{"n_layer": 8, "experts_per_token": 2, "moe_layers": [1, 2, 3, 4, 5, 6, 7], "router_score": "softmax", "balance_loss": 0.000186, "balance_bias": true, "groups_per_token": 3, "vocab_size": 2414, "optimizer": "adamw", "beta1": 0.9, "seq_len": 1024}
Below are experts of layer 2 (counted from 0) of a mixture-of-experts language model. Rows are named router (the router's row for the expert), gate (a neuron's input weights, with its number), up (a neuron's input weights, with its number), down (a neuron's output weights, with its number) and show model dimensions 0-255. Each number is 500 + 25 x the weight over its row's rms, rounded and kept within 0 to 999. Numbers have three digits each.
After each expert's rows: "mostly gets" lists some tokens that are sent to it at least half of the time; "comes before" lists some tokens at least twice as common just after its tokens as in all text. This comes from a sample of Wikipedia text that the model never trained on. Tokens count by the router's weight.

# expert 40
router:576451472431522497476535479501494504528489489485477555548486485530488485532441485498529450453520551516499496494535504501522517484492544455492469509519483532502478510513495513474497505513518477490489515485488478498472501486522572497483518522493482502557491528476546493460518457492512480466505513483508508474507494456488474552507479522500477512462494498493496533522558519495530509473512458492481488493493550462518526486503509513460465497505509538476469491434511523486511506471513496462494501515523524480487492492489495489527524488504494574499507457515482501507508502466450481524532497530478500525521520506525524495536465510469492524488484444532453490519488479486504469455523473496521499518485504488482534527492537499464484515517524503508502482492503487489510527468484519
gate1:513509472497533488475514488496500507514499507518458442510490462546504532507491481527517470456482543534500465492507488494511479505521497474543511500464458532495553495477492464486531555494488510512501509521495509546522507490514516538516486507530546497518470496500494495529499488478492577505532494445466503455481478476534482491488529535492486512489520551448499497479463465545491503479479473463509497489474524478485498510471518471510488492506452501485465529510494514523481462497539492512487507512491501520505483514477511517532474541473492503475484518481491535539503529543475459509517496447501508546482523465483522504490505578526524497529526499523475507502493483516525493477537472506518530513490506544492454491501479482495439530469519475550514487530491460535482540467476480
up1:453496485500483515534466513499494526553509489479523476507500557486520497493486458479503523506513497470543515516487488457513505508508504481522551510480542497520457517482486512475535479506523502519486514498458527473486512525500485475488490459491474498477524499549497508515510519484527438527477490510527489511520524510433497491559470490488540463453483509567481461524499559449484510498532520578475511502483506552503560521503522512502501493490495500501498460475490503491528526543476509492519507454478501495505497485518502525510540482497498492497522471525509472486495510469440481485471522497496521471517445539514480469480460477509481481490480485504510515497469546472525483488464484469516480502523495504511550504457494477463513536523495495510487497445490533509490460510513531
down1:528523498478503516533503471595521459513492520494519544501514525547442486433533505482505468463456523512511499501472484479487488516484519449476523522514487523465521512485551491521516519536525514516478488490522495508471537539475484426528501509518514536515523462506476489522500498483457503477503532472499478528513508467471474524500530511515485528463501485484527516535480488527445524511455527505483510491502523501516518537517503510491501490484500509484500506507503510516485469500479497516493509501464449479517451474504476511466452525509530507471467502503474500479525465489505529503491524502496473545454544516487520480446511521478502510471499518559440494477559491502527469512489492500489470493449507491537475527510483491503485488540523490497489518458486504467518504523515510
mostly gets: " are", " is", " including", " like", " include", " were"
comes before: " a", " the", " in", " not", " an", " also"

# expert 23
router:534510479443563493487534484505485514510484465499488534560529479519488474515480459519535472479526502504498486482499535509496563515496504478487488507507479500483472481514473546512500475530527501506512529499504489486455500532473541477475473472503501490498502532469526464464523476507478498470530489494470477448515449511519508538483526512542475491504488466491495507475514512510519520507483472508496450549513531456541507511494467507458481521507497497468544506463495493517507513453557503473497520481475512482464502494494488484528512497468514520490488449507522535505524513500444510558525483504521529465539474499500551500533525517496493493494460468526476504486500505532486448427492517475488518524508479499515527522481530534502487506494527554497479491484475466498551540478495507
gate1:500484478502556487481476485537492513519475485499497465519478507511489432502508485435494507523534512445466509510542532469462471466528545496475509493474483504456491505508490498457528516525522482506479514475475487536519506516507507509477579494510523478520483525547530495498481492489487505530472503463493492493477463521503509465455486454494471495487530527531506466543490485530497494530491470495470522501490516504544510501528484479485503517491504506508500494487529540506506498511479502441535459485491518481516455490504527468453492533472495512496462494499491512489542514525504542472536472437504510485494481529508495517466471525509506534529475493497487524475504506522548538509510507553522442519444525517502482453515540502499483513539519495503513474480466496518550453517478503
up1:505492489496491515492513482487469510474512563499476459485521560527503504489465521488527457439493451497506469531493493502496510526499486501513492491505508518535527530490485495517526511478449480467546467442506503536548481503496537492504471502525460528482550471474535492463536492526488503441519499468480522501465503500509505476484513565495500499502481474464545506492513524443514504496530492479481510475474492505483491483494501544498460485521510487473501516528491511480506523501523488477503482481530506493490464533541492502513457469495525474460523496521516558515468522501482506470506484432472495510474498517504505529488487524502498506499428493473487531487512578466514501520559491511461470505513500522495460482468507530555554519491506504522505507494524539501503506487488499
down1:521522455481481493476467489501510482469501503497500498507515483520477525486503508497515513483500512473506488460508538525475520473545489468469511490491469518480499485473494503505494557474484514478537473482471471497494508519474509504474512467542521495484503545538480580476507503554498503509504549488469498523461508509491527490509487521526513522549474501523507529526478509505492480501517438442478499515531485492543454500462501509470440464479521528441518535518475473502522504473502479519496483483525519543527508543505477488496458520471509459503469546465506575483473498507517471494502485455461501484494513486473487507506530527509514486517500533473473491509474479498507555533511512516520477503493504551480488482458549510513556503503474510477536528515536496485548536467495493
mostly gets: "s,", "e,", "y,", "),", "a,", "es,"
comes before: " and", " which", " but", " the", " he", " who"

# expert 20
router:543508516439549516454544443580505541505477487484502508531493467481472459504479517480477486473508514486482493513502538487512529491507492455474488506476453519495495499514488502452468465478523501475533496501457490515485499512509559506477492509476474504492491538462522476486489491510484498486515483510477490504536472504531509502509498542505509497432468493469515519514516506506520519500510513454488507496485545458531512469542487504449475513488513489503499485495511540478477517456520486484492529515534532492452511474505500538519534502449465544533475438551526490494523505491496513558503461466490480519519520524473515523529457478487454486519465466518446516489481509494492465469531473476494494532502498516478520491507537521495518479499537516510535480491515510492504504497517479
gate1:514525496501484475465492449504485487496481495494498494486535491504464479481546475490497522472516441536494543517471529515491468560556516492487477514515508491462471520502472502446505550522510446520508465474511502519485488513521493462526481463531521512463523558538481480502468497539481471448570495488513519506490491504519471483481475496484509490512475485524473553489510523521513519493528477473487496497515509519527513516517474530474501513496513460492480523474473511538535501528524528467499497468489564519510513514493508475558523524468478505512478463490495517456536554509459477508515521504504510513501479506516516505472487505457498540583492491499490526474531492538484509474490491513512523499506440488483508511528500507527470497497509502507530479546477503532504489529513448
up1:508504510487526534515547508496477489485475536468490446496501485503475489508503544482478533495464470491498501527487502504517476469494503496519485471481520509509528503513506448469557498533473508508520526522512461470490546527480483517483495507460522497495513493480537471490489502560491513496498547539530464486485498465522505496530527488483536491502528486474458485478520468482472520572484479495562508504483469517506527471499478526493561522497502510488486488490530501501499502529515502468516516518470511481454477478538501496481553489439507471494513516471567479461527463518494524477517473506469504526513478514460481512479494532517494504505489513482509482516555502446481568524505517507469470513558505469517500489464489494513567512513458501487524496481462521510506503500512443
down1:485510523515528515534465525538504542578486526533537477536498527516521509479480521493506496508506509489526502481488504484520467497519516536510472507472519510483550471553496464479477500497477483501516499483433483444505514544490493494518495514502490484526508469456505459499512489534534492503475508509466489501519490551498478496438511521506501517515492490519507531486529519502474502465530510484487536518485496467482458444516484435485525509529486491529477519467481507524529502503476477502502473486443513511534492527483457493499525534517531501498492527518518497515495500490528510454519473440515505497480491512512545481511522534487474505526500540538502521488520530467499476500525485500511506492510502443486470480497516478501532509480539511489546495496438425462503443530498458
mostly gets: " up", "own", " on", " off", " near", " around"
comes before: " the", " |", " ", "\\", " a", "ident"

# expert 32
router:545476510479516475498470490532480540503493521473498529536460485494497476531500501489508472498534506505508504498543526529512544521522509454508491488539492527497493479496486523455506475482557499485497519506512493488494465517510541557464459472503503463518504509490518515463523462499514509507485506438497487455488472476529470480509508523479455514470529525501495525538521479527515446496547487460520435528501522466548536502551455485462491512493504502471475504464506509504515507469535500458514538493474523453464484509518525480519506490484483535493479447479489498517521508502465493527552446476506532507500500504525538503558521512504501465506490507478467500460525477490493468454480503483505515503507508497493507520468501521448500499540512520478562497506486508549534498491482498
gate2:540524482547491491488493478509486451508479513526494489528508464484479483510468494543502487483549504485481550512497517490508534501514550527474515524486475524477511489417486510477527537480435477481503498519499506542449486495527519508486476487453518471527482526530537498541493491467511477504479484525489460483511515553519454506527501480516496481503518510520496491522500532516575497485540449478533474537498465469498528528516496467470511498506550475494466519509478487508482492508484486475530483503500534485494520467525478510519508460511515520504500550571505489523513482511461501504525517490515532469479546473505499507531476497514499537475477546469467461479509496507485516470481492478468474476451495490480476467509531509522523499501493482536512466519514465498492511473553489
up2:482460495498491544502527515505495573499500460501505494468493495510495488492512466505501490488450480502504506513490513515502479490512491465507506521514523480452511500501509457502490469540498523500503440506494502477545541498492491478502516514522501481507485536501472443472515505519521549493516509501481498484475440467508512487489465503463480460494499479545545476467465499515476518484508541507496506510503516441479497473496510492503502525469499491509530485530491558543497421517504528457511455495496519537483525505481486521487524531501463520532495480429469549515538516529515505471475484524487504502539542498526516517433510508504475503520512499517510472552506475534541430530535537502482514517508496475518534506512474481548459522504473521513499499517472518501499458469506501
down2:508503477484506459477491485540524477542466463461488505459501513452499499482492582525524481462480533524467528481501512533502485531531537484520492536464487504479511507532499503499503478502528524502523495478522513530499550473523476513516573565496520525458507504528520499464495511521499500527503509516473500481506489459528466467513501505520531490509478491516518499479528496487466500441492498464548489519513484519527547463521491439463505500522506494503498526474488514509463454531499472450528529514486501485535520532580495535501465494515484507489521511543549488464504457489501494488480456495474515500514496479503522487521503448510487469475483507486493495507549491477494506510473466512505482449491519497467517518491480471513532502511471529475498465475536473503512496517487470
mostly gets: "ially", "ately", "ently", " about", " of", " after"
comes before: " the", " a", " his", " to", " its", "ly"

# expert 5
router:533473513455548442514549480552511539504499507519439497561491497519484496496502494492499483483536543505534446493556498454487525506500554449492482452514497508503512506481507505483461536491521521457509512490500486517503481541496534497462494477480491515503465530474543501437554495469509537485515494495480498498515491493485507509496506504524511508477550532471513524481523456528523464480516489532503487516510504485530548494489499499443472512503505470483504505475497527515511524467532514446504495480506520468427513484499535514507519489489510541515483456535490534495515528503472490549534476528516505525522508474549492509541522529504507497489494461468464505492527528497538500475487498504463495516480473498456495501485509462471482507477515518481493463483505510490503508476460501
gate1:521487508490495490533508509527511538533487495460455531512493523507509489481515523468524509485519523536493463532487529499504532453477503463542515450488561511517528492518538463475470484508488511475451537499528485466480475512484539484481474525500458480512483488520548472503508490461477517499529471463497464464509480498492447513450468488521515501481520510464494506494537499482501502459494494520475494466495516485489510522471566504486514505490512509455420526499528475506469497490527474509494519483487485519468522529518524520483514520485509525515559528451514492499497499484469535515521500448478505473535484495498545489525544505476541476549509500479469493535522511523501517511468495480465473516495492510471527501523533508504533535538475509496522542523524489429523511518486501
up1:468449479515547514537458480498471550476507454473523469491518510545542503491477511489502523510501477492482500498477497500496521496497539527484520509489490482489500499504493533475489459476470465523515492479491500561508529468497505460501517504444522511504452540478482462470526516513475498457488557498501442479486533491490505463527527518492523456505456508506470512470538531450504540489510497472525512495485487493547517493523523535516514449473492500484547514505453538434516504477538508516478501507515511500507505514475499466528523488544497527466488507561519529462532518525501477492493461513517512525482516487483516510500479546469496531546518491476516516526524521538503504540497475455505508469507469505487495503494474507515494468478550538490479455489477524488497474523489485
down1:542498502484527489534462508510525529522533532468517508531488531516497497508483481484446455499482491507527505544452520455507490483456470502536472523481521516474456509510582529519465486507510513479463511543495498485484462469465483503511522470517497495521494505487497517491488527544535554468494496475538511499502488486466472545490477465496494474474516499494475467434528492513497506513503532493493488508481502512528491475513531512521476540489520489492512481471519535486508496476508488510485498496464443544489496454487466508514514454519472489505556480509482512492481511512494524528531525500530521528493488488512505490462499533493466502490490514478524500489507472471477505469513487567498545466500513532515469591471501507501469497572541508530473504520507500502510467506483522
mostly gets: "istory", "earch", "ography", " also==", "==See", " information"
comes before: ":", "\n", " of", "==", " to", " in"

# expert 34
router:521492492479565455504497496574517563463538485492504528543534476512505502488475505487518465493527514557474535504497488494514563511493514451493492510469474501528493513531477503488502481494514493507492513485509505509482449494461494507458496499515500521535498559462488428447503465498465534465542500495484487490479503506472484520484510509496481505445527508469543509496490482523551479494509512516540505540503503465550532483522464457443450471491506514468507515453479527517508535498513509464491490481486500511460545487512481526521500496471484541494517476496475526507509513506472456528537468520485518497489520490545504525519507520468487511539478474473467492490500493494516467437486484470515495496480497535498518517487500517544489492471490512503507479497488470490532507509489493
gate0:476481473471509490496510514488466523509496492502466490510483508519509480503492475499502501501541496520499505534533460543488524503464467488521499494461493526497553507475488497510516476487480505525492503493526486519461473495529552540473491505516516512484436498519539468515525525477500483494509506486500523551478454493463521512453506514451503446489536470486487480496541465504464449489518488508515492525505501480501530529505519512512533497504481544518475504497487494545542487517543493447504444533488490479514480489514490491518468506515497512508510449518455525503527495531487504495478509483484525457497491473557517496483549547547509466559471452471466469491492515467498479478446520519541505501505501442528517542507522499529481518523504509483520529561434502501480499508489511
up0:492503526507496499486500473486480499477471521577510437537469486468485547478502505511520514477477490504513517450530511496482500516483494491475518498497497475551521510510532565505514495515503475514477535495474483501504476552526506503475500493536540497515498457479506503523460503488501489548508506496448460513462488497521478538468469513514478486487531546430494481506534479476499479483547471502524483493479482499518573467482494496486485514483455515518510462515483476481515540495515529512513478466548498494525508474479516473534433527499515508504472474511512506545548501499519525489511443539501526513473474459517457524461485537524506508500479514498459482477536481471518472479491517508523506497507500519507458510509554524513524521505539472524487524498471491506498524464478520
down0:506504479494552486532527570446549468493462558549484508477520477496524531527477508467482524470490478513528499533476491500513449468483460568514457483502516490552502499504453492519512499472514488490501492490459471549526484520506507517503548478506500483497492510525516526486511475547457505483487473513503507447496504522527531511481479496481489542519489501495465545448514475462498517475489504501496426513532504524501489469514529549533486531489478502520502515528509517525468527471476474506500506500479451498496432508476500484510516514479502482481475525484503512506481509498492498495468491533531537529546495494508515492501522499510517558461478481529533499517505474505481498522539484507544491510493493508463489511526481446465471521499495486511462496534516496497516506473455493
mostly gets: "ction", "ment", "ctions", "iness", "  ", "ments"
comes before: " of", "ment", ".", " and", " in", ","

# expert 27
router:540443474483525454488499444558466538515502492507473511533507478496459492516463476485492477483487509462491492521498527496487545523506526430521469531514471528510497491515512514437503515488541499509530485498529523496490482491498526523494504467497518496512503538499531477494560480499511506492563503469469504479513487490523521544496519523502483480503470515474507502482514507528524496507501491502504498515465511485531523488511491518448478487480489454477513473473496517554471502488551519455484510493490553479433526489511513475492497528512513545505511464506497496490537525505502494525549460523464482505548517541512520524544473505507493515510495520495475499483486485551546467469490490489503492481480480487471430468480484510492492521503489551521515473502492533541554489463490495
gate1:523515534490529516461513476484463514484478473492485515473516481503523461528514502540513495492529454510493543491556526538479487505489468526484456476473496471491545491450498495482545535464529529486554458483519496483465458508498500512471505500495487490512499529518493466486497475530477518480543489486491534536467490530511525523525463523479494514509478495486517459473498506458515481449490496477484474478549511524511533518470486467477537510471515482495463555516537491492516458496495513469557521518530504458501492561449496459527539498451463503494525508492496531520539518524499463537520470497472504479500470498531476478518527477503472497538492511524490569499502506530505498507470521502520491541535481485537479507533487475480493479476477471473478521499496502492488522504486482
up1:495499514504567512490458472482506516474531489476496525506518511492528514536484496477517492553509533466496521516536504541464494550474517506498478495515465502501516504519501537516502525477483529485498445529487520479461489486507501489491508492511530535463482521524441496467495525498539510502518533532491557533487525553495508459510476494475474489499475490527527468450450492478500484486475547494483508484498455534473511536480499486500501478493505462515516544529497527523481469495463502470543527494517496486483496490504480510531562533480458502533511486507499525492517529499499492533477535539479482526451498500568428497495537468496470470505506510476463533481503496483494465467493509521504476473550499500492487483529523469525470479452452539486513508501546518501506486501486493
down1:440463513517495527517505491528517530532510511544495513494500531493494538492474507509461496528472530540464514506479490518548483487469493490528556500480493530476496524462499470486505452480523484460484506482480529452522513496473522537525554452468532514471491514485523431551514521511467485489475490505472536450566506527499518498513468530520490490549491492469491477475487531549504529473510519485480480500539459509466486521472503485499466491528450516528488510547521493514508490498488484514516487517480478492509493537531475498516463481478492522502465483494511510506534549486554515539482498497499463512528483536536500502461518478492488515449513505444503519517489489550508497497461494479488495488478509495494477535485516514518521500500479485478469528509461472504529452486527480
mostly gets: " John", " William", " Team", " head", " class", " USA"
comes before: " of", "s", ",", ".", "ed", ":"

# expert 3
router:539506506443496457498507458541477527501469472501470517552535473511475498511473480513481478465530498539513483492512494526499565533497554441479453494503510468531490491495511517482458486498540510478518510514495473493475513509503519499419501461517504519500484519426528506482516494499478474472494504463474492499504481483499485530481506507514473521490491484490488523500547470481561493469540519499494534519447542481548526504524489509446481503483495504489509526442470494483493499457527497476512537483509526524467486510509530475503501507491493543496488455505518503503535525506456460533500506534473515522537518507537533534535499527497489487512492454517472531483500486495483468450502474495525509513478489474481505494504509529472492531487520542500475474499475478478541481515495470
gate2:493491461460526488507498507497515539516473490487523511525530467522513496489490533498487463496546566487467533506510482486512500482506509506539508494499440531480522481475459488520493490483529494515495470527565502453463496499536540520556478486485502497497453485513500456494498501488512495484535474461524504493509495569520454521495540546526513522494534512505517523509502513485522492519532514501499520479529516477477455454508491488477505482480472457459482489544479479506522484489496498467504505489486492492523504519530481546537478551466476527481509422489512503469467566516521477517478526456445471467534514512522521465507514516489477509536485488497492474499458491489508526474496494442486523475519500504473483531478508539505460499455470507490505482522511465500499511510521507
up2:495532459469510487518480472487520518494547511485494514529460512498489481433465526505509491519437519547513493488533519517503527501515522521501525514481462525532501512514494510489493538484481516545510510454466523538490539501509505456511499506547505522473514473496456504498491510507479478533488510471501467520523491456483519503527481513500501504506470472549465501474537489525476527496539477506476495506499503516491445488447467484476510503495515501504499541502484528529479548490485454484478525549452514520526489510508504481528498495501486463464512481492531513514520480490493525502461516478501499520494425531517523539538527467518574514521461500492503538488466501522496491460527518493513457511493499511473489546460500508497483529538472524510472504535492480475516418529482487
down2:499488472519555507500526516518551520487512516520453503528498496476505532513461506466489534496509487454518486510482534532506497488453503500493535472502496485484552538542502518489509479513526520601513517506478494517503501474524475501510456481510507537503481523527514501487472547477470532517515455519475525492492492463524478484496518474473477491485516524505490489477535489475517552531515515489508500549490501481518507514491543484483477491440525473507467488516487505502501503477508514532498567514513511457533492509536475505507533500491447484489479482517514517541550504482485506486522459467479505510441464489510474517528489505486481512490499509521472481496477490430481436473520516478520472471446475498479492479525521515468502483482509506546506484471463487497522522526542458
mostly gets: "5", "8", "9", "6", "7", "2"
comes before: " |", "9", "8", "4", "5", "2"

# expert 7
router:548500471435552432479501481551467507470529473493512503518512517534481480555439490502495512462500550479474513484502514534502556511467518461503509489471505513505506467514492538508504493516508527490498487500521489516464512517493569471488496499486534506526483558476540478450512425507486514517516456508512481498495499486512500540504531493553490516474481513442489519520520519481544485476520527461495501511462522482515496465499471507487477519511504469479494545474491512538525483463507505478500498521509509511470534481508483479480498513490519541500511454498493540501538521478496504521484484532512521538529514514529505492544507518520459519484485462485482546482475480514517456502507487455499458479472476491502496522485503503505481514524496552524509489504490476507534452474477495
gate2:508491516490516513508461494476470514471468505494465480481489444513540493535509468495517513474496508514512507489467493517452529498504496490541522467508515511507508509534477473473521530474487459488517553502495498510524513515552526475501468463520503501476513501486451506529517470497480498477530507506497535506526506438547514522474496495504485520466486509499500505485517528480529436448510470477471511510483527435549512514489533462512470534498537525474475509482495532499501508523513471534504453512542474465526565525534532499469479537515515519546505509541467511494501511480474499518487488526457526464541510509449532494490502466462515503511527503513516516514492490432513491488522486476520510502526472501505469456493536463481516517477503565460530495472526514499532494480499521
up2:526488481518526473500526477501509498503521498475478542514500537479460508500529479505480487535543503482478536532498495477526482505520523481467514572515523492496508540551530517489487457501520492496514476523463524514511501475505474538471518528470461537539490467532514503476456534496501473504508460490483470502531514542434510475545429506518499538505523546495551518453478519503479498482512536473496492509488521535471504450495488470519530502483500485521486522493533476510550505512509478519473492523485499503499439460481505449495479469487476530516506478518538507507483502474505474492440485447512489470504517473490471517464493491457503481506451468525515515502535563533499504490497523499498517486482500548522466470500499528478521482484523471493513506484483505499473497481509458
down2:536509456458537511464524495532471506504509506511542500488491533461471499474529518508465491515526482498506503517475498499559528465494474522495515491495452520483489522519479501500539458509519551507532524499490545511479488544520475515460537499487477547509483512497468522466524534505517518459478516529498473491480476506465469496499477488493487509501567469473503512514481506541523508503457483445464469504526497513500539527499548533532500516487498488479493420517547478491512492451508484525497502480488451505518490499503489496531483502521501482504517449492526481550468500457531512483511539485464514524494527460503469510516506481503500520454524511513453479504489473511470498500525536496474479519518520514514541489498516530523519495543504485458480537431495463475513469483482485
mostly gets: "one", " (18", "1)", "3)", "oph", "raft"
comes before: "\n", " |", "ine", " and", " is", " ("

# expert 11
router:587471477461556469504514485579511537497552511483443535515519489492451463498476482493485515486520513495525496541502460504512540507493524480498459495533519517523478493511488510472499499515516468450515545525504530468491475500478529482474489505494501499519496515457507469466501476478516506504516501488493502456498471456491519547481481509501478499479488498461494513539521491490487519500503480489518470520487515467483526534521480490456461510475518516493523515481493539507492504441532460481479493503545526502462505491533499518496489540473490533537482453549505481498505528493496501495522515515490511491522520507518529543503515498502514530522512522506487494483476518527516496443475482503508443516499487514495460536476498538481466540506481547476515492464482526517578501491464485
gate2:484475497492448524533497458485502505521483505523503508504500500528523475491497503526471525502479508509502487520493507478514541495531528517517481517499523502509556459514538457480509488515473523500511494504494463506463529512509522495511504538484536505481471490512509480520508484512474521495476429499470522519513498498542493486554491544498548472503473501502526497501449538498530508466517476510507493479498504486513484498532498453493446508510496480457439551507464547531553476470498528454496487487545522470484550515497495504544497550468512528499507448533526472499489470534480514471502482509501497492464489463463559537501455510479511514538472503495496489486541480501547442494523510505473505504441465464473523557516519501489505502483477460500501478458504506465493512498487487
up2:477528520511502513489475472495490526494489496530509481507480503458524516478482524480516516498507519520490489512471508524515551500532467499499490531487504506460524513519471513521485503492539516538509491554484488495500484513469514515498527512516508477514510490485460486528455498503520428455520547423485539496492498516481532534503502527510486496465494498469507496505486462501524507443488486506540551522508555461531494484509475517496534502458469515507493507501522440503489537539544513535489532506509544484470495522459494465493493488469525464509548507508440517527508508454465511515441463521496540456472488505518466475499469512519507496471498505506536525448490490514499522508563500489462518466495512524480490482495480471523525500502505536495479524503457501492468500573491491
down2:503549494496520493508509490505484519471506503478442494483479511473493475488473521515540507460499470502520500509520553499489541482444505494468477519479530503519509543472524499519467530478530512512506456485491522503495508480461472490517507493477534504510530521530513453482516527466488429510464487488512486500505497495515563508480584510469490468488536516508473477528488456493488505498512458480490476492577512472514489532488533504502495479475496487444526566483478486527515526486564486502472460507500514522507521561503479454521494483485534490441539500491550542506480500482499533504478505478467512519513498510521519484493508486489528502520465532494558470502482481489519509503543496525495457462473481532480493470542485476517497475512495493483492514513495519488529519505489498
mostly gets: "or", " city", " election", " School", " Town", " building"
comes before: " of", "s", ",", ".", "or", " in"

# expert 47
router:558480495450531508490496441523498583496498473469452527539511527511496481484485512502518505487523511463516503499533499501491529509509509465492477504500481508514502519498528522463466461480565507505503491511516494507431507510504528478442499526512478478508499503458507490467473445483478500466502488485499493490514464480563508538509505546502491514442496491509514539509510502505548474487490484472512497467464529471533542459529462485471495536478502499484451522482478528481479466439525495468473492508469546461439546499494531484515512499503479567501480474509501512515520523516501475535502489542501494491525516510521511521522496528471520476527493494528473512491495471519497487488503515459480487529484450520484511558500498534508473506502511536502521510494521509506516505493494493
gate1:482523557526479482471485467503512518487539526499536526535526543488485519498525475484521489504503478487501516483511519480527485467472510493473515480527539476524537491531472472527522499484510468480496455479479515495478473477513505514492531558519499486479463502449549495457522512505494483530481481526489529481433457422492447515486544525455524478508493550548530494541498506485493479480466497465468516490489517494506492485537505488481486537539502516476489530484492491472559507514538529529496503489469520530479507531478530480536491509522493503469517503495487506514487499449495520504485470526464510467532459520462506496545519476519487517524472487516474469484544490448482500501466522519476511545506532479487532505447484493500477520514503507480520505531492505457531514475504503
up1:533477476533520510530545511500483484515495457475475489486464502531526490491479543507521492482481547515465482495495495518448516544523495509514513538470472504498483521461516548465454500521466532505505547529490543482501521507503481474522473477505469498460519533532469506534494515498512534476515494506497453523527498570491503496511434508509524506493500476467492539486533519520490529519510489491548489508514482534501501539485504488518508468461534505532505435527539534517464492461494477493515525481511498498488486493517456497465491524485514496548490508507524537500542468512529479497518513483538477511467556502515513471455485514449514496474529473478524475485479480535531525482512479474539489464460487520474454524527490497518545525496507504549484505468519512535489486509476489
down1:475443485502481497494559460548538499491482482521525497460514520523539492457487479484512489490476475482511514496520492481463444536517512408462493502511538505457502482490537497479478439524475453496492497468505466513514538500508531512503501504475463467467501497485512488485501520526460544497478511483535509480498496473500514517528534530526481486495476514494534517509531511503481500516523501518495496481496531494512503523518497515474473473527500546499494500485532437474544500477514497498493490533508512486472483460455481518487485494485522452467509531550545543512517496556443491502486522489485547519487469530544514521504527489470513498473478479511504505546507502513523536482510487482480504535507545489474516528464491521503478538557486488512509509522525459482469483506491524
mostly gets: " a", " an", " as", " ="
comes before: "|", "\n", " ", " a", "|---|---|---|---", " well"

# expert 54
router:536509531454541459479521450567463511469469482491485481522533504517467474483493516502534478461531496495494474499489510479487552512508554450495467487489499493531471516511502497438471516487526502466481482478497522487470478496484529534477481455500493506529496543470532448465538510492471502452556494482513493462483491481500529528528531512497480513484517514499525543504521495521534499498500499524507477477498541512549558501523494515434489476504492509463527512479534522493508487470548518492515508488493513517478528505507505461487510532480502528454466474495496494508511484514492489527527440489508448509556528493537490495519481516508495482518494459484456524481522490520506462506497511463499498534489498483489506515508513540455510499482507542489531544485485474516535514491491466
gate3:518501540472505520498513495508449509519509541488496469516494467495507465493488523487516518496535507500437546529487468508501530489486515487495447498466512453494493495535473460493507530523499527483504482463526488469462523472533502513509504499469525515501504533467542482490503470521461519481473492492524468457541507453530502538532494505460521503478537507503508534474495506521487500533484504516544487511505467469551515485558513510488520522503529501469494528485488529496549492531549517437442486494503478465466522494482531483500513496485495502503521507502564482491555477481518502486588493508485500498509502502489485497530517491513510506493507549517521491478525494477528480551468501491462457488485460510493535508541427484515490535467478478515495492504528462487497506491483478
up3:508519509496507445482478537509521490539537490488501462498527481491488491523491501463504490492499515519484431483489506504526484466459479465486512542526517495483515513512544497525469478473494506507489519546477466509452490523510471495447516517527505507504500492542450532508512504512494498528561518545444539481506518488502499474465535501496442530532507548512468484470462520504508472481524502514505490504503495476518482484529483467508439463505516499488459487554520470426518490530494515574541509501491519514517483492494481483463516493447464477519470545483482531513502528491502502535510493488481506450494533457508505510476503532543521500464491498467544485506516494499492493489512521503520526511510502504464492523461490506489508514528497507496473523480439527485513520458541511
down3:508478515482498496482507458529489501486485504556501513501516504490512519523501492482518495491517502508489538496505535523492476478534498465502503493502463486501494544507460491499482519530478487492538475487491490545568506490505489503544457490540547514557516465507545462540502511532475467540515448523488491510512481493516531494486511489530536435501487539474453481507491488489484510523475457475516503469518483469491475496491487518468454468512497489516466504514519525546463473514522485525510477488510518492465467553481460496494524516554485496552482507500555486509524529491454471512503468551531464454459505484522489487558470467511551490462488537494528524491475505510501486522500491457514483472509484511520465499504499537513538494517508521478532518467538503531476463503513491
mostly gets: ".4", "–1", ".2", ".6", ".7", ".8"
comes before: " |", "%", "5", "2", "4", "3"